Experts of a small language model.
Size: 9 layers, width 160, vocabulary 15360, 27.3M parameters.
Experts: 32 squared ReLU neurons an expert, 8 picks a token.
Training: a variant of Adam for the experts, 457M tokens, 6968 steps.
Below are experts of layer 6 (counted from 0) of a mixture-of-experts language model. Rows are named router (the router's row for the expert), up (a neuron's input weights, with its number), down (a neuron's output weights, with its number) and show model dimensions 0-159. Each number is 500 + 50 x the weight over its row's rms, rounded and kept within 0 to 999. Numbers have three digits each.
After each expert's rows: a language model's description of what the expert responds to. This comes from a sample of Wikipedia text that the model never trained on.

# expert 43
router:523423510519523399553468600582443474558480499480574508533545439430456508493528457586531486452565538446481463586413432521470463543542587546441439498438561466413495575462587585491390524425497505479487421454508485451484423523495464413544523472483551468543562431533514444539512486504471573458546553556452534474411520492449543473426388516553525515619463544503530579469523496463546571558540546454417537536454483502495529507489459459415492519487501587492517593581466510582461533469541485
up4:487494449428571498585469506498509545507525553522551538468507529542570515544559470618491454547494521432466503594546481522483431498507514473445467451532480519479448544525524573522514447526549538466500344409448474563487389454449444564480458543497548490446477569472483523434456504546502416626551504555476404473560603634469505541525393484559493514578505605435520523477532509483576530483435530468448427502472483518463487347479514509468463541500451492409526590495521518464457537517535524
down4:469548498534511453476544478512439534530522541526375480491484520543461508522540449430531559533450473468425468512542513455487526457510475481570497458527485495523575445518533405564514445603550429460452496424429459550437482480499494562507560504552521546531490497578555627458430391528487456448525492589442433446521538534580530523523522486568510448427467514512566417543481481566507481503436451443550461533614507506517546407331633455509505545439521431514458473491523503438476589477424556
It responds to: Verbs after relative subjects. Past-tense main verbs and participles after he, which or that, plus following prepositions: he portrayed, had witnessed, located, founded.

# expert 60
router:540464581505585494516460523543481472505493536478548503553534422458438511581572454551545530503494537408424412531487462448442427535585552518447482468477554493485538589508533570457428514443418440560463448420537449470454434473467501454537528454482576442517549413523495498542541429470463508419521589561535554465465528428432551449507400518571499601514482569553567559440513496457495584522541532470460501553408501466598592588460471404459526512528560544490529521567429514512453478472578514
up0:507493422572495534540540582550513478553534475500460551499543504483474479479535521535447507522518530472387453501455542592459467618439509467531517570420519508539546510541489467390407498601482485475468551480568516531396409416468461499474450509504496457567472527416429531489368497568454491473526533505526468524474581532521466528507430524460607437471465347533583537510539534560458495468516569556446550586437546560456443497535486423416552445460437423522528567506447512546525560512466488
down0:511565496578472429549488398496525544523451465500500534512484424422471396556520501565478497427427504548421532489488533546544535496507522471554543449441488532466412494477573523469445371546474481479431499510478502543484321557534471506511529553538511493543465470513513420475521501531558564551434536624466464507418485506553514476513535612511570539513461464445520462459519581486503461481525485536588563466476538599474510467442500476468399503618502495461566426593518510539477387424492578
It responds to: Determiners and ordinal modifiers. Articles, ordinals and quantifiers beginning noun phrases, often about family, e.g. his second wife, one another, each, another.

# expert 57
router:488479520528539379535489582538430476506469597478503452565552470482433538511561429525560515559531562422430462578489493492477459507564509556445419470450546496423502496534569537518448521447493471493449415445557397444478484537496431401542536472481524411511565410555508530560523351475529551432557547572492531445472488440474537490415385555514539532546462570497547508525581498422531524552534508489440463571511467479575563563449466455485534495510491520519510571616468524548463546464552552
up4:500434505528482529462464488457464461535505627480454544443542491450500487512528528585565500541497545448420488519565594587494485603566438439503552458436527592474458509520552542480534502471509575485524406424501488469552547552531563521560463507504535486491567554507487541421520473547475546533432475468422430525513494537480490409423554476460465534591518413482427546483407496449571414455422519446467437522476446613492394483499516576472572550405511490434556439430559482517404521557550529
down4:579529493478525458436531464597511546528470531470441445544471565534461480421436515455592432584491524548477489505552518554552496489535403558506491443540482498499499449482497577614525494616551515530481543426435466590479574544506464511475587386507606391568601501496486509547459424465609477484439512447431514548398500497515537483529466449525564505507505507452467450521491484604456481405431447484493605520446541531432514450432545453511513493430392444543494506512494457509534487475474463
It responds to: Passive verbs and object pronouns. Past participles and object pronouns after is, was or are, such as located, died, found, made, him, himself.

# expert 27
router:511477473519584413501461566488426473623421527467556529532466467441429520530552454519535539480518550476334490585437493462512429482573572509418436441458503423479515532463603547443482565460433483519447435418518432521538517511477463498523555468422525433580524455523496499444574484443498491395529547511498567494461521463449570433458480547539496545584419519539462574501576494473534515490575544482432517505475520467537500593427425485424520522521507531541551554604480562499463515435572485
up0:501467574471467499503492450517540533482581485482506469526480504568536470520495515530455382453430497437454589514503587611434605487397483481534512564440535546592588443578529470548492536499456451499571553545527486489516462475441488449400444486469436495566464501400452546453456583515478342526537500529550557559531482458537458547489482483460574453437551462454501429541506610592452446522496537450558533550471530493475529461484530443535498579422448538534572427524516525485460435569435545
down0:506534553450472333556569465469459482483490538536452486474521449554465535581571490434430505494512514558510596464572497439421483534424515495536498432533547516446572594452485522482481473389477535519506450510531512429481484465500455449583466562466512484533529572562509464549597423568483502590430455464490526414471499557439550557487559495522486545461489613534550522428562506494564637507408528466463460551505500612444467560556403531498490531500432459479519503563462523441488504421500451
It responds to: Adjectives and word-internal pieces. Descriptive adjectives and mid-word pieces in descriptive or scientific prose, such as similar, distinct, normal, smaller, layered, proboscis, coelurosaur.

# expert 51
router:493484505427554454563435552549378411558414561434543524509501458483431560554573452504497521480514522522417454540472472500429491575579520555458443445502540451482550579443598486412437551526421479496447461428560445449507495532498496469566571454428567424567537456524563496492504469462483513454561501552549514481466534521473552469441524524505570562489483539569601524483543474469590493524569535457459518581451397485543631549484444471465536497530497541524581568590457576528472509456563492
up0:473503497447482574450435461574550596546573563564513560475622480486510482485436469528476586487446500469433606489493502531456518518515488497463490563549428507513606426507498520582464505508503427484509463475528489500452371357429439511398481553414463417522502415451506573399379482545454501458466451562543521546549514525503539517499501454484570600495509460543566472535542509548421481496452510507594548585477465557447482466567520430513486484472432493472565506532449447486555554484487534
down0:544566532536560350568513531456511417505500442454500646507473500528400499452506486606520524490509481526453572524473427517517482500508475460519560441522467453462443500456503534511510501430537505554538486540499549487542459533427573458445507524480428540556470578498489443436623447533512526469521446485396509457473410449567472511526502485491561564512487557580433499509542482424458495460541563593445613465528621531395521428506480536448479458592464535439530561395575507537523461493517482
It responds to: Slavic and foreign surnames. Word pieces inside foreign personal names, mostly Slavic and Eastern European endings, such as -ović, -ová, -owski, -kov, Tipsarević.

# expert 36
router:495422510453530440535449544527427462580465536436468494528504466446436569528626421560540542521506499401418522558457430505496436541503491520474514461470521428419623503483572524459488571484417436472500468489596482471505520521521510468532523441443533427533532447547557471505515459406508491413547494545546548514500597475480551510431467527601492548559437512515504503451581426454552507524495503500491473575457435529579555578395394492463515588517565502497562514560435557578428560468533460
up0:512506404443402574505455466567493517472566477601457490472581469596543505524465522514476551503477568457521483559516469469486438481497484521481564581501492547517482407530542517520420429598568446397474536451532435527434473501435520539420530482443582487453473464524407524514498506619488493531495503498453462541531553504547577494499535424413605496488471467456588581540450506551396508571518512461543542522488460480506462394486587460446494432399452456496511434514477403552472614500485531
down0:529576493472600502507481530527488492464473559446528570494497500500500496550494563465600547428531450406526467516419495483508422514512468562461515425420448529465450473493570502501451511538544493461506487482472507481568505556519505440546592521574509542412500454565478422584419498464513559503656553470539535347452567465434617461473490458477534604487494539495465470464501541490450522379420503557466509463486491440485614465496498484536480454592439580528479503611489498478524397441507486
It responds to: Surname and name endings. Middle and final word pieces of proper names, mostly surnames starting a sentence before was or 's, e.g. Klop-per, B-ooth.

# expert 61
router:535402568498563404529468554549437470528454539435558453558462396421450521521499442576532532454580578515492535531453480502452415558560514515498486456395529434452505570473536523496469555444478456574508509478559473422451461442457484467549508437442563413493498429501541494534508382404426514492549500584488547452427460484494541472476451614542544557523436511541574559445613467483542495497533519470485489563417461553515514514476483476401531534501532496519570564527441503573434543418529454
up4:438513546547571470452564474482418470470385548515393543552512581535376436578462474460527428449564523499488501566536552519438512526503493478566495386512520591500414461527573468471493499427498585488541447429535527556584502586551501436508448532548528456491492396503643481560521472547511442530493524513448564567549495509518543507477547520443495415518451466418494504486495515463537442440530473461474468503524432554494470538541494478645453526515511466571456420469421504569457563549497538
down4:518492434413412528519609434414527494474516494473542481562498571479481464524436415500494614521595508488505452510465504583525529551456520450442441429505384477520444462517446467591551519495571584497445531517526415468483572498609511552542493466467460476452408508564537525628544457495475539476382473474486488572452618480552544518525451520451521410550559447454544402480470463575536490448524528522459441538489524444482484495558622540477478514473454518554462481496465531481473466518582448
It responds to: Agent and relation prepositions. Prepositions of, by, with, between, against linking a role noun to its holder: leadership of, led by, featuring, alongside.

# expert 21
router:561447470481518511493466500540420488497490516448501470581519498462455586560566436545531561509560478424455433583471516456420433545575538526505431412488539450456553625482606572498484475503486480469481429532551491422481458488433411471501536440507521452606577449535494524478519437475423571433523591609528520492500537421461543463452466574485543535593460549520531509457487454500531507562540527510464497564453487507542549566442460477465512527574533578513570567534449518536368602457556471
up0:587491507476484535488495502595532514493594467536480550468541479490563515491512441488427431517536496473446506547547447491466488538500599454496508468423502485505554563522542402518528538521488465561569519404544416604509478428505563523391444515423517463470366492438430491458421580524433497504406468478588592468509476526507648576470565462449603582475504478444510473452553482450434507507601553463502519535517479502518481477513516453525570436469542502578592537471408483459448564503507530
down0:411452464421571536523524511465566514506543475481564494501500451422494533576468564587495536489445394496491511550466462520468544514521557485499584490451508521443562497572463431464427432498496509417489524547423408468551502546577458484467560536533489471608653553449494535560511539395514527508529586487475565449504502512540583471440361396457476498531425487483544479466533488440534454521451519522479471444571491526425428450515551496462506566609517449470559441496443533515588463466583514
It responds to: Place-list commas and distributives. Commas and the in place sequences like Wisconsin, United States, plus distributive words such as each, every, per.

# expert 34
router:526467534507525505523466540524392472573456533495554529533436470466456592533543456517472615451611532492431519553514434516529435578513526514478389480485583486412518513443540524459429584524451458442511391490543462422493458436520498456615576447471515475529514456558538506511585457462447517436568502572475491542535493480483506459393495469574574530534441540572521527452562477447552505550527606519432514550441396465533566541495405505389467557511531510471562499535489539514427446456506466
up0:468503534505522443495461423531528476599600508523429592510504497554476464481470391512461477484445469475463532466557556444405540534456552500499516515504517484507536467457432549512419542457478457553472485423615399472434470426496522504459436507530487509495534457488467523482448584574386516455543503464544493546448428512559510528486493516486638561505536494545613580424485431410418477454553618538505536608472481546429534510567495501550584462426487421462472539479484488557440541562502564
down0:533521498475510448496433430574420504537500540537497552488496550423465488512602408499418489473532501488504548446442502431476544468440489495530529491516579487459525521449503493508546427375480472576463570505465432514559496458504594520528519549588500591473442437538555456500485482419494494596485501491556511547485519420570433437471543558601537500491443641500406497537584609505394470565480423496534491455463527563472481409417493560540514515532498511452573503475547426583525511586441467
It responds to: Slavic and Central Asian pieces. Mid-word consonant clusters in Slavic, Turkic, German and Asian proper names, such as ens in Svensk, zil in Zadrazil, hn in Yuzhne.

# expert 30
router:561385500456523406556445516570447415539499531465545494546500473460449522510488425573542527452549518482474474554486465498466464555521531544456444406429485453444568588468572567446468562517475450422426513439565512439521448466462402433570561432475604421497552434578525497540511479475461510445547483538529541433454497486463548449492488543481545518568471545561504542515569538453562596574506492443498550550415461529511553536423471467476480493486562527449525562567462590608455466440568432
up0:510494443407503507439522493553409459552557496603444594399595495527455559504582485484474568493411530467504471524444454412509444505474501560507517578548466502505493445492559603509470508545543401446430453614502486452407410523395574548481506465498563504497522425474574495495496529480529585570471517492507516569472457531457565485517516481479581566511450437561532569472535514421467467506593552500541532612468530443477571456507502466501498518446471468470426463481440620447451522497559527
down0:566457448399425525506548409455544510511435460432618533516474507575458596494401511559439475443528494571498376465494464506539419518525515493539577436571459517439440503550527551553460496433442524464480587414566475491459477442539564546489441432542500465433518479455564522475518528589538574552455444557504494500500570505487519542596517452444422534502441562526488494454485427506528484533519521501480503607542545583439585505579502511472440524583444580430459555475432536551500475454522522
It responds to: Location and time prepositions. Prepositions of place and time heading a phrase, mainly at, in, on, near, across, as in at night, in use.

# expert 6
router:510415571517557386522495538540442409534478593421601470472523501417462522537538488593574493461631565503433527547412479485486411596511494513455475498414510434449508595491545547504481500401498505538514469440563477462481547553458509431536560443492541452545521443516566499542528499478444554438563508517463593464459494484427563529502418501524595510532460564524511504432499521470584553546531492474427430604447485508533507540479433442473527509495497492445550574549492487610457538454571486
up0:469550371537476574565531530505510511515469449618414562569585512433527484428543449449464506579500460479536458545577436482522472521485479478500513560479513531584534426489449493449491516516454526554500557524574433437451440462372499605505497460426468490493469410543451428552474474551433489534556425461541477485477614541521603499535583457453502505498542503475523609416566538487458504552545593457540518544430402427518489490491530471452505519510489425518517370488499468541480548548475472
down0:558495526481497487589532446514535437503529553520474526479530502492526473503590486570386542461395437601521541491433512448532554371481462630537516452547576470490464516485472574463467578436498506508477416495475529549532437435537456529500516526420588539516574582541545451431534444428474433488504502463456520483477479524475470495458475521551474466520507543588460561474475513472507487562394460512510477546434590557459468513490433588535558549431567541487618436607521416418524521421474531
It responds to: Action verbs after subjects. Past-tense or infinitive action verbs following he, to or would in narrative biography, such as called, gave, married, took.

# expert 24
router:525419503508477404532477517579412440550504505470576507536513480457425559516505454586545576441512482480537486535452439409513488638586505580457471453478526409398514581493563540550440577517500489532493498424525490394475455522428496477547554417436566495506550426481568466547534391422466571484536472527494498446394447458483520428465457574559504531545476533570498508454528467442500545508502516464459506534421521575495532518462443445458571500462548500472553554531448556593483569440522436
up0:474579466445486537575524457456491514528500461622422480538537441465492549514524439466529470518461490476497529554447493526581523558441481522468543560478432507571594447518557582467437453550537453550531401509517449502449519429375547531413489430516490387535454491494493522399447524516422402579555448492516569588538508546439502529533490491462536548455491461534602576485483505579493507479625525460525421483431444556483542565499514465434400578450455486458496572537542505531444451520451460
down0:422412425451566492576575528491510540495528358527530533543621506460497557487491540456492497457406441574564559496477402505478545570537424498469564478499595544503570454419473507476388455539533492514523527496438525483523573466488469469560525520499448499537549469512509523472429467457543534595547469432454471451577591585462486521505512518483541557474531516586506472477540528551598436497495461505519482500416396621469530408485516514438495524518409483542490501537424555485475448541522387
It responds to: Temporal and relational prepositions. Prepositions opening time or circumstance phrases like in, during, until, after, by, plus infobox field words before a colon.

# expert 2
router:535433613476576411502476592513401459574487523473506515531521444441458570585577459531515486537481515481455434565437454469482460504514506518440440482474547449414545549483556537404423553508451441468464445438529454515531515545497499480539541487402573442582506484533506444474542479422531480440516518538544543456485514450447531454513507531498542513538450509525583506427576482521548554484535553456482478565470435541609628544453405454446473589535509483543531550607444617521454564430532478
up0:481501530453468604452519433465485565598505464544432472562460530504503480496461416482488489470461507469456548312478569485530525488481446454519442550471566471514547537534540469559513508466515475395479483609552508526398397489503525521492443534459491410462426482469465598399580513571523518467478495470510492538490508541618578499434464486445595550514533477488622532437491537572424541486533520447558586556429442505536492520536558501451507564475455470433481471486464485507533577559571554
down0:495504479545418371408464482567502463478506483398515499535493426452462542518500562483582508474481507507474498523514418417537518525483514547483458377567412533501544499436467507412495505460446443498549541478462484377503540493444491490617480593511380539483497566584462434479507530580518491482456530543492574445471567463465471433520520596505533518492473563557577561594521519572491527419511575541491440444584538518518555398526517571480482487597541523506475451580571551536492433513495460
It responds to: Surname middle pieces. Inner or final word pieces of personal names, mostly surnames in lists and tables, such as Br-isc-oe, M-ered-ith, Bra-uer.